Weights of a small mixture-of-experts language model, trained from scratch on English Wikipedia: 12 layers, vocabulary 8192.
Below are experts of layer 8 (counted from 0) of a mixture-of-experts language model. Rows are named router (the router's row for the expert) and show model dimensions 240-287. Each number is 200 + 30 x the weight over its row's rms, rounded and kept within 0 to 999.
After each expert's rows: "mostly gets" lists some tokens that are sent to it at least half of the time. This comes from a sample of Wikipedia text that the model never trained on.

# expert 20
router,220,257,201,175,198,192,199,232,204,164,196,234,214,193,152,229,227,212,161,245,178,190,176,149,187,211,162,174,262,233,271,197,137,155,225,230,233,166,213,166,205,256,208,179,235,156,208,220
mostly gets: " social", " similar", " interest", " health", " tax", "istic"

# expert 16
router,224,149,215,157,203,178,226,206,156,182,202,199,241,188,220,223,182,257,237,198,198,237,184,202,251,193,183,176,202,157,207,232,180,218,176,228,161,218,189,226,148,194,267,177,214,202,217,213
mostly gets: " O", " La", " Co", " Sa", " Na", " Ja"

# expert 3
router,216,213,261,235,204,219,207,178,193,201,142,229,212,213,176,263,173,194,197,224,229,228,174,221,160,188,233,169,185,222,176,193,181,189,241,186,233,182,167,243,155,204,245,126,144,142,213,203
mostly gets: " they", " she", " he", " it", " It", " They"

# expert 10
router,132,219,209,207,253,163,222,217,217,210,221,235,170,193,184,136,230,244,206,160,218,218,163,249,202,149,200,165,230,227,179,171,250,194,189,228,229,229,205,198,244,201,167,241,186,232,178,144
mostly gets: " ft", " Total", " km", "final", " round", " Preced"

# expert 0
router,174,194,250,237,210,233,191,251,165,193,170,250,154,230,193,154,242,176,225,219,251,153,208,175,212,202,174,246,255,142,206,182,247,207,237,202,180,244,163,187,233,171,260,167,198,238,187,212
mostly gets: " p", " un", " f", " dis", " comp", " re"

# expert 6
router,226,195,157,141,197,198,169,252,239,233,181,221,167,196,222,166,165,175,152,163,207,218,182,189,227,212,242,256,146,222,228,222,220,144,177,164,145,177,193,163,197,164,209,187,166,159,203,162
mostly gets: " February", " died", " September", " born", " January", " March"

# expert 5
router,208,150,203,236,184,196,184,162,184,225,169,229,232,192,196,178,258,193,215,184,252,152,217,223,184,180,213,196,202,208,233,202,197,162,225,228,219,157,212,209,229,235,188,232,237,174,213,214
mostly gets: " was", " is", " been", " first", " being", " became"

# expert 17
router,200,177,178,169,256,221,242,146,159,251,212,197,220,157,232,194,196,235,212,219,176,166,182,185,233,235,157,170,195,245,178,212,168,188,178,227,224,209,204,217,244,250,237,149,177,167,230,148
mostly gets: " his", " her", " His", " a", " their", " the"

# expert 4
router,180,222,172,161,206,235,215,185,252,245,253,188,214,137,209,218,182,184,206,203,207,207,225,223,259,194,209,184,167,211,194,206,234,161,200,178,232,177,214,222,184,142,171,190,178,206,216,186
mostly gets: " &", "),", " ibn", "\",", " Oblast", " and"

# expert 19
router,233,182,171,179,189,213,181,204,223,149,262,214,230,185,243,216,200,243,207,219,223,182,204,170,178,232,206,157,200,255,235,221,201,144,249,164,176,201,171,209,160,180,176,198,178,253,211,132
mostly gets: " at", " At", " For", " for", " With", "ley"

# expert 9
router,220,224,181,200,219,212,190,224,182,241,242,243,153,257,183,213,254,206,209,170,222,213,196,233,213,207,256,250,170,176,224,240,213,206,205,223,155,126,233,203,253,203,195,229,207,202,191,231
mostly gets: " N", " T", " K", " c", " Z", " V"

# expert 12
router,219,176,193,247,199,208,206,154,219,201,237,175,193,229,195,189,219,227,144,152,236,237,248,221,242,195,197,153,187,207,233,188,209,173,181,180,220,153,227,199,182,169,169,225,154,253,162,167
mostly gets: "==", " ==", "====", " ===", "===", ")."

# expert 7
router,220,264,191,257,175,175,211,218,166,212,147,150,185,278,181,160,215,190,202,182,208,214,207,187,176,172,185,227,234,221,262,177,180,185,224,252,191,250,222,178,205,207,222,188,226,144,217,139
mostly gets: " used", " built", " took", " known", " use", " such"

# expert 13
router,149,168,242,213,159,231,169,180,263,156,150,144,207,223,243,178,205,183,208,221,183,207,190,183,199,160,222,192,180,259,249,181,188,199,156,251,208,196,183,221,162,226,220,236,164,202,198,232
mostly gets: " has", " have", " had", " when", " would", " until"

# expert 23
router,168,246,230,283,222,170,190,186,222,185,179,185,217,228,175,182,215,216,187,190,191,191,210,244,214,146,204,198,173,205,194,193,158,271,190,182,196,179,216,200,178,171,171,236,154,195,189,131
mostly gets: "″", "′", " List", " Year", " Location", " Coordinates"

# expert 14
router,180,162,183,159,169,170,218,193,177,155,203,228,149,170,200,200,203,181,195,213,157,171,189,148,197,271,171,205,235,184,137,190,224,230,194,205,244,229,206,163,204,217,176,215,250,225,199,206
mostly gets: " Em", "Com", " Sc", " Sal", " Miss", " Hel"

# expert 21
router,209,220,206,242,182,154,230,141,201,234,224,213,212,190,239,164,175,209,220,157,165,178,173,244,201,178,173,188,124,185,205,233,186,212,186,196,261,220,207,145,206,203,137,241,156,210,202,185
mostly gets: "\n", " Type", "==", " Boeing", " Historic", "==="

# expert 11
router,218,235,249,182,180,213,177,198,230,221,215,174,191,194,192,190,192,222,235,175,224,263,242,217,183,205,274,234,171,184,145,181,172,231,177,194,167,205,216,254,215,193,195,227,126,181,174,195
mostly gets: " −", "–", " Republic", " $", "_", "FL"

# expert 2
router,202,179,144,148,176,204,233,196,182,196,199,210,239,149,217,242,155,233,196,212,156,198,189,162,227,258,162,161,235,218,170,168,232,199,206,206,186,185,218,159,176,210,219,196,229,212,276,232
mostly gets: " Mah", "ub", "bb", "sch", "ech", " Tar"

# expert 1
router,239,231,213,262,199,145,215,221,237,244,184,252,180,175,174,167,181,159,206,207,215,193,198,174,145,227,233,218,161,159,159,208,215,202,170,160,266,204,220,237,186,238,152,255,223,210,177,191
mostly gets: " summer", " upper", " century", " households", " July", " February"

# expert 22
router,162,181,168,164,203,265,200,205,208,187,178,156,197,134,208,237,154,209,178,201,150,239,218,201,160,159,164,224,190,222,153,214,191,196,158,158,226,225,158,192,174,168,215,194,180,204,171,213
mostly gets: " Thomas", " William", " Richard", " David", " Washington", " Charles"

# expert 18
router,226,197,206,213,159,150,187,232,224,207,199,248,227,240,171,166,183,205,202,177,241,245,196,191,169,154,263,186,162,148,154,193,242,191,189,214,164,170,221,229,242,169,185,201,231,247,167,243
mostly gets: " $", "′", "^{", "_", "(", "_{"